Experts of a small language model.
Experts: 24 experts in each of 13 layers, 96 SwiGLU neurons an expert, 2 picks a token, a shared expert of 192 neurons.
Training: 435M tokens, 5989 steps.
Below are experts of layer 10 (counted from 0) of a mixture-of-experts language model. Rows are named router (the router's row for the expert) and show model dimensions 0-255. Each number is 128 + 32 x the weight over its row's rms, rounded and kept within 0 to 255.
After each expert's rows: "gets" lists some tokens that make up at least twice as much of what it gets as of all text; "raises" lists some tokens whose logits its average output raises strongly, later layers aside. This comes from a sample of Wikipedia text that the model never trained on. Tokens count by the router's weight.

# expert 13
router [105 121 140 126 126 100 123 121 162 149 128 106 143 110 113 104 121  99 134  89 154 143 128 112 139 108  75 113 137  60 109 160 150 122  69 127 121 122 129 167 119 143  69 105 209 116 152 120 119 155 173  93 127  66 152 109 102 147 109 195 175  84 114 122 104 217 120 138 130 173 104  86 137 192 128 150 167 149 131  62 112 112 154 121 151 112  91 107 100 109 107  90 163 118 134  98 126 149 101 176 147 141 123 131 140  93 116 108 122 147 136 117 156 162 190 105 143 120 109 124 113 103 189 141 129  97 167 105 137 115 156 183 156 127 177  88 173 175 129 101 157 116 111  95 111 135 104 116 159 116 169 143  56  89  67 152 150  48 139 155  67 181 156 162 165 158 103 149 115 185 206 150 130 142 165 139 168 155  97 144 109 107  89 114 136 165 137 123 138 108 206 105 192 201  95 182 125 175 122 168  73 106 135 158 172 138  93 117 159  94  52 133 163 128 129 119 177 133 136 151 152 151 110 138 186 115 154 110 148 147 146 120 157 139 154 131 133 132 143 114 121 112  82  22 176  77 100  96 175 127  77 110 175 152  97 121]
gets: " ", "–", "===", " (", "\n", "/"
raises: "201", "202", "200", "20", "30", "19"

# expert 6
router [143 100 162 157 122  98 113 165 146  93 255 127 175 174 100 116 116 121 142 105  95 130 155 129 146 111 122 125 124 113 150 174  90 125 140 143  99 138  88 145  87 115 134  62 113 173 121 103 132 148 106 127 125 143 177 171 167 139  93 179 138 102 138 121 140 116 137 161 138 112 131 109 176 141 191 146 118 155 121 128 135 101 134  94 111 168 178 150 113 122 147  52 154 149 111 128 163 116 147 105 104  97  98 157 107  81 124 150 122 147 153 119 118 204 108 116 146 111 177 126 109 149  85 155 107 195 116 130  99  33 133 151 160  14 132 148 127 135 140 120 156  97  95 153  95 111 141 112 144 168 140 134 137 116  78 117  98 198 164 123 107 121 164 166 103 125 154 102 161 107 154 107  99 128 149  92  79  96 120 100 121 161 101 148 139 134 155 100 155 112 161 139 100 122 255 106 105 107 124   0 132 192 134 132 123 152  92  98 134 106 155  88 134  82 134 125 111 185 163 159 130 147 116 130 121 172 125 118 125 118 166 131 106 110 135 115 124 122  67 120  94 142 146 114 161 170 102 165 111 129 111 110 105 142  84  80]
gets: " the", " a", " of", " The", " for", " his"
raises: " the", " a", " "

# expert 17
router [179 119  91 113 163  61 138 217  82 158 116  98 117 112 132  88 148 144 141  87 114 173  96 122  86 167 107  95 100 102 160  28 176 134 182 140 171 122 144 156 111  65 141 146  86 160 147  82  89 137 147 106 147 129 123 115 108 169 110 169 122 169 122 157  86 135 123  21 128 138 129 151 114 109 172 137  99 110 100 133 152 145  44 128  72 142 141 147 138 174  95 131 113 146 123 172  46 118 106  74  97  86 160 173 171 178 129  94 176 142 108 141 158 137 101 108 178 149 124 172 154 145  86  76 138  96 166 135  66 142 141 130 161 114 136 153 159 165 123 145 134 101 140 117 126  93 132 119 112 120 127  86 121 152 159 119 106 126  96 106 139  86 113  68 123 106  81  99 134 115 126 127  95 152 241 100 126 155 127 154  66  70 153 137 125 136 129 131 166 127 162 128 153 148 128 131 176 127 154 153 130 106 116 164 133 108 114 174 114 126 115 135 137 117  93 164 111 160 130 150 118  81 106  79  37 147 140  43 151 118  78  91 114 109 102 169 106 115 107  88 158 100 187 115 108 156 121 176 129 122 155 157 102 143 126 163]
gets: "\n", " |\n", ".\n\n", "\n\n", ")\n", ".\n"
raises: "|", "-", "==", "In", "===", "The"

# expert 19
router [165  66 145 110 156 116 126  96 156  95 177 107 144 106  79 110 144 124 136 140 144 134 124 201 190 120  89 125  85 138  94 166 138 192 175 149 155 140 141 200 101  97 135 138 100 120 170 105 112 154 132 133  74  96 181 173 145 109 166 140 105 133 158 105 152 137 112 153 118 113 109 112 139 180 176 102 118 112 128 160 147  79 189 150 113 116 109 166 189 123 161 113 113 102 123  95 139 115 110 125  66 166 157 160 113  51 132 133 126 117 144 141 148 119 106 117  70 132 109  90 110 139  93 133  94 102  90 155 148 107  78 103 192 119 147 133 128  91 139 104 153  65 103 138 114 139 146 139 141 148 154  94 145  99 169 120 148 156 159 152 118 166 143 118 126  90 128 119 163 131 118 158  40 150 118  96 154 149 153 101 138 166 134 137 113  76 171 101 125  89 155 170  83 109 255 116 134 134 126  55 186 185 143 151  77 137  77 125 132 145 172  73 125  60 113  93 168  76  87  96  89 147 136 146  80 179  31 118 107 143 186  93 136  79 170 141 149 128 108 177 153 142 127 118 113 104  79 111 127  90 124 118 121 143 114 136]
gets: "2", "8", "9", "5", "6", "0"
raises: " |", ",", " (", "\n", ".\n\n", "."

# expert 1
router [140 149 136 177 132 138 175 121 100  95  90 131 129 114 121  96 165  85 144 111 139 118 126  98 120 111 139 115 143  54 140 152  89 112  82 168 135 115 111  59 175 167 142  95 147  88 137 101 143 157 210 117 162 151 113 151 154 108 121 172 113 154 151 153 103 144 168 171 139 144 155 120 157 110 125 117  73 138 138 144 181  53  59 215 158 107 142 144 122 139 127 142  69 103 148 137 118 126 141 172  95 161 151 141 104 187 153 117 104  93 136 118 121 177 120  93 120 104 115 118 137 119  92 115 161 151  94 126 165 102 130 127 119 135 107 182  41  95 112 149  68 123 115 103 151 176 159 129  81  82 129 133  84  87 146 136 162 134 198 174 163 134 141 137 140  82  61 140 110  97 158 153 109 104  85 154  84 110 138 106 214 128 127  64  97 169 125 119 116 145 130 111 114  89 119  93 104  80 168 120 120 160 101 153 131 119 154 142 191 181 144 130 102 111  84 142 119 154 176  70 139 124 151 199 117 126 161 170 139 182  91 189 185  69 142  90 144 128 169 166 160 110 117 147 160 153 142  76  98 148 104 102 182 199 177 147]
gets: " of", " the", " with", " by", " for", " as"
raises: " the", " all", " ", " and"

# expert 9
router [147  95 101 115  58 142 146 108 119 139 143 161  69  93 147 124 131  95  90 163 148 147 164 127  94 130 148 108 123  78 206 118 167 102 124 137  95 159 148 131 118  89 135  83  81 132 148 134  96  83  90 112 149 120 134 109 133 101 129 100 141 146 169 158  84 107  95 122 115  95 103  56 127 123 123 118 201 138 134 177 148 123  62  78 139  91 140 116 195  86 157 137 106 145 145 124 172 124 125  85 144 160 117 120 124  12 106 114 147  82  72 114 176 147 136 131 143 144 179  79 119 108  96 101 128 204 123 180 192 107 141  75 125  93  94 110 163 167 136 119 126 134 105  71 170 130 140  94 148 141  65 116 131 146 104 125 119  73 129  80 122 111 107  96 123 115 132 110 119 110 204 118 204 144 128 114 182  98  88  88 143 102 132 117 109 123  97 140 126  61  95 108 117  92 135 159  96 150 118 107 125 123  85 116 163 157 118 127 108 121 161 140 143  78 102  91 119  99 134  91 100 130 122  56  86 143  88 146 104  44 151 204 107 175 131 111 140 119 105 168 135 154 111  91  73 138 111 166  83 198 165 162 100 132 136 192]
gets: " in", " on", " In", "In", " from", " after"
raises: " ", " the", " that", " of", " a", ","

# expert 11
router [147 115  96  90 125 150 160 127 132 105  51 121 127 164 129 133 141 163 158 112 164 133  93 170  90 121  22 131 112  86 174 131 141  87 153 136 143 207 133 125  96 156 101 156 128 173 132 156  95 102 118 150 141 107  58 175  90  94 113 112 178  61 131 145 175 137  89 188 147 130 146 167 100 122  80 139 155 133 154 156 128 213 188 127 151 141 141 109  82 143 200 130 180 137 155  97 100 123 104  84 157 144 115 122 101 164 163 114 139 135  71 132 101 125 130  69 126 196  87 153 153 103 123 142 142 152  67 139 161 188 118  87 172  75 108 107 110 153 116 118 131 131  86 151 147 129 174  95 119 148 132 154 109 134 150 144 101 106 115 152 143 159 105  75 175 111 119 161 148 137 182  78  94 143 197 119 162 155 148 104 159  91 160 151 170 154  90 118 107 173 195 101 104 129 130 112  87 148 114  98 177 172 167 126 124  96 164 149 164 125 106 110  66 151 110 131 127 131 161 122 144 112  85 141  77  68 106 129 174 121 129  62 168 144 126 125 149 162  46  95 115 152  69  88 127 128 152  79 105 132 104 103 141 106  98 152]
gets: " was", " is", " |\n", " as", ",", " were"
raises: " the", " a", " in", " part"

# expert 12
router [112 177 116 153 126 188 140 187 115 127 164 152 135 101  89 123  65 117 120 122  78 136 134 152 160 122 158 161  79 128 100 121  98 150 147  90 125 146 111 114 132 118 138 122 121  78 109 158 141 160  50 137 141 156  80 146 137 179 163 140 103  90 142 102  92 127 138 156 120 115 181 162 201 149 115 101 138 100 104 155 161 119 129 122 116 143  83 152  99  97 195 101  91 167 151 110 146 143 177 157 109 137  92 202  57 112 153 136 138 142 165  91 125 145  82 154 143 134 194  60 106 110  85 187 135  93 118 128 118  98 132 156 174 120  92 203 131  98  88 135 127  76 145 119 154 106 105  73 103 142 126 121 161 210 121 115 100 165 135 130 175 142 164 140  66  92 130 123 126  61  81  79 133 127 171  90  89  79 150 118 110 126  86 128 119  88 131 136 146 177 132 154 133 127 211  88 136  33 168  98 106 131 114  70 148 160 135 172 135 139 148 120 163  65 106 112 103 180 122 120 153 164 183 111 111 121  69 104 111 139 140 135 118 156 118  93 113 129 139 142 115 138 148 145  50 222 110 119  67 122 113 159 123 128 135 138]
gets: " ", "200", "202", " $", "°", "′"
raises: "1", "2", "50", "20", "10", "11"

# expert 15
router [197 114 115 188 105 165 198  73  55 104 131 130  95 161 128 208 180  80 139 162 100 116 134 125 116 115 177 228 165 132 114 143 110  64 156 114 124 121  85 139 116 160 104 162 120 130 192  99 164 138 148 151 131  74 152 122 156 159  91 133  84 227 131 125 107 145 137 134 151 101 147  89 125 103 179 124 152 139 102 101  95 122 122 100 137  70  79 104 111 134 114  98  88 104 145 177 151 125 102  90 120 152  98 159  93 157 109  83 114  92 111 139 161  91 106 143 123 171 114 160 103 130 162 137 159 150  80 153 155 100 135 140  91 117 151 145 176 104  70  82  97 109 151  87 116 139  75 109 130 133 135 113 119 140 154 112  93 157 130 120 121  84 149 139 155 171 185 143  89  85 137 143 178 183 178 138 137 125 154  93 138 120 131 120 119 126 109 186 140  90 118 159  93  94 106  84  93  94 114 111 197 144  90 136 159 180 163 100  90 122 173 161 132 193 128 161 153 149 152  99  88 171 151 139 152  85 195  93 168 105 164 179 123 153 121 187 151 134 133 106  90 185 156  89 149 111 138 191 117 146 153 146  81 116 116 118]
gets: "0", "1", "2", ")", "3", "4"
raises: " |", " |\n", " (", " |\n\n", " ", "^{"

# expert 2
router [149 115 132 150 121 147 102  21 117 138 121 153  88 115 159 141 137 134  91  82 108 228 172 170 141 101 125 154 150 126  86  70 145 119 133 107 132 123 155 110 174 151 122 146  99 168 131 137 123 108 160  93 184 157  66  96 171 108 132 116 158 112 182 103 131  90 138 137 136 134 164 149 122 120 127 129 147 146 148 157  78 103 131 167  96 104 117 140 133 116 110 176 126 166 131 157  75 113 128 108 159  54 161  91 126 156  72 161  79 112 105 120 146  96  89 110 166 104  89  60 145 113 102 102 155 126 173 101 169 118 142 143 115 146 110 106 105 161 183 129 140 119 171 167 170  81 183 107  84 155 146 120 180  90 110 105  94 150 127 153  90 125 108 162  94 139 131 139  99 155  43 136 192 109  94 140 136 102 160  92 134 175  75 147 164 157 110 169 115  82 135 123  68  99 134 157 147 165 216 117 146 139 182  71 107 137 120 100  97 137 122 163 151 132 147  84 172 169  89 171 172 111 113 136 111 125 118 159 115  81  84 173 148 115 164 136 120 127 132 148  85  99 177 143 141 158  60 112 130  77 158 207  99  51 138 114]
gets: " ", "200", "201", " (", "199", "202"
raises: ",", " ", " and", " at", "2", "3"

# expert 16
router [ 86 138  73 146  92 169 160 120 151  83 114 111  85 166 168 136 144 172 165 163 115  93 165 103 142 140 146 124 116 123  85 135 160 133 128 136 104 116  90 115 117 151 145 137 132 110 110 174 132 100  75 132 136 108 123  82 114 163 127  86 131 168 103  71 180  94 123 145 119 158 145 165 138  50 103 170  79  36 114 104 107 105 119 144  90 130  96 116 142 130  87 224 119 147 113 152 154 162 151 164 113  91 101  73 136 134 124  57 158 123 153 120 129 123 109 175  61 119 104 195 132 145 164  86 113 101 197 135  95  77 121 119  87 183 147 123 152  72  99 122  96 151 175  91 150 145 111 128 130 119 165 203 180 164 131 155 198 103  72 111  85 126 100 119  89 105 141 119 134 115  97 155  89 137 146 137 113 133 114 179  62 146 151 123  64 120 107 111 132 145 102 153  55 158 132 148  63 161 140 146 148  99  70 147 109  36 122 171 175 144 123 203 150 186 154 110 104 150 109  80 156 151 130 113  91 142 102 186 137 145 106  94 131 116 114 106 142 144 185 114 125  87 165 156 124 132 129 119 171 113  89 122 128 128 125  96]
gets: " ", " D", " T", " S", " P", " B"
raises: "ann", "ond", "as"

# expert 8
router [152 114  62 136 135 118 175  77 105 135  87 108 169 114 134 141 114 154 141  82 102 188 132 107 155 112 129 148  74 135 109 131 127 150 101 178 150 167 167 121 120  56 148 124 135 197 106 112 127 166 137 105  57 142 154 132 157 159 117 116  98  76 127 116 179 136  92 155 124 118 220 115 128 117 135  77 123 125 151 129 159  76 104 182 199 143  53 147 122 151 135  99 110 120 103  81  98 132 111 154  93  95 180 193 165 140 147 143 102 183 116  81  77 200 163 112 124 190 141 178 113 158  74  79 111 126 100  94 109 175 162 100 157 100  87 134  71 103 150 126 140 105 136 145 147 102 171 131 132 178 100 120 118 126 120 141 137 124 111 108  62 112 137 189 118 127 119 132 164 137 172 139 170 126 142 147 123 139 110 116 105 126 162 179 142 154 184 130 115  73  91  98 139 122 139 167 110 111  98 135 123 160 128  76 171 150 101  61 132 153 167  97 124 132 123 149 143 113 235 141 157 130 142 167 122  84 142 161  80 191 157 105 162 122 116 153 126 176 139 119 186 177 122 124 155  64 145 125  70 125 164 193 151 137 120 125]
gets: " (", " \"", ")", "C", " University", "H"
raises: ".", "S", "ing", "O", ","

# expert 7
router [161 158 156 164 139 161 157 191 101 102 200 164 129 134 173  84  87 114 181 110 154  99  49 109  90  64  61 104 116 126 158  90 103 101 166 152 122  75 175 111 133 149 130 129 129 176 129 118 105 110 119  91 164 128  89 205 128 173 141 118 154 126 119 111 198 111 115 166 126  83 133 105 113 120 164 110 145 156 137 148  96 153 109 162 151  98 134 132 163 158 189 168  99 186  95 135 132  75  48 123  87 112 137 131 134 126  94 134 140  86 155 146 120 121  82 116 113 110 187 122  55  59 123 114  86 156 143 112  99  53 142 160 169 105 106 104 115  85 126 193  92  93 124 144 148  44  84 130 160 128 133 130 100 178  62 165 157 203 137 120 141 163 137 150 166 159 147  99 161  74 107  76 155 135 129 133 108  93 129  94 139 150 141 141 128 106 128 136 141 133 151 156 102 120 184 129 138  70 171 111 124 161  88 152  74 172 145 134  82 131 173 129  87 125 162 155 163 142 134  95  82 127 102 135 136 136 107 141 104 157 143 153 152 127  82 154  80 141 119 158 149 186 142 109 141 192 164 156 116 119 127 124  94 168 110  80]
gets: " of", " at", " in", " on", "1", "2"
raises: " ", " |\n", ".", " and"

# expert 5
router [114 150 140  94 179 121 115 149 150 134 123 125 112 131 137 109 115 145  95 169 118 109 121 148  88 116 148 114 146  50 103 117 121  92 143  59 141  97 175 136  92 111  87 149 131  68 151  97 135 132 143 164  99 148 144 111 141  94 123 137 125 167 165 110 111 146 115 106  99  73  25  94 122 135 101 127 171 131 124 142 105 156  89 100 137 130 150 103 111 133 112 149 143 133 135 120 147 150 134 109 143 172 141 173 105 149  98 164 140 120 119 142  96 118 174 116  89 102 143 142 103 197 132 179 214 108 112 105 150 198  48 100  92 100 131  61 147 176 198  76 112 110  57 177  95 129 157 190  90  86  85 124 125  98 174  89 128 123 106 130 217 140 146 118 119 136 129 107 155 135 125 148 162 124  47 102 141  76 116 135 155 139  85 113 140  59  86 152 104 139  95 154 163 167  81 109 120 154 193 192 141  85 148  98 163 115 164 169 112  77 131  28  94 158 115 173 111 118 141 165 131 117 118 108 165 136 165  89 194 129 126 161 117 159 122 146  57 107 135 143 147  84 127 132 131 104 166 138 161 154 120 126 121  66 138 108]
gets: " ", "201", " |\n", "–", ".\n\n", "199"
raises: "o", "i", "a", "en", "is", "os"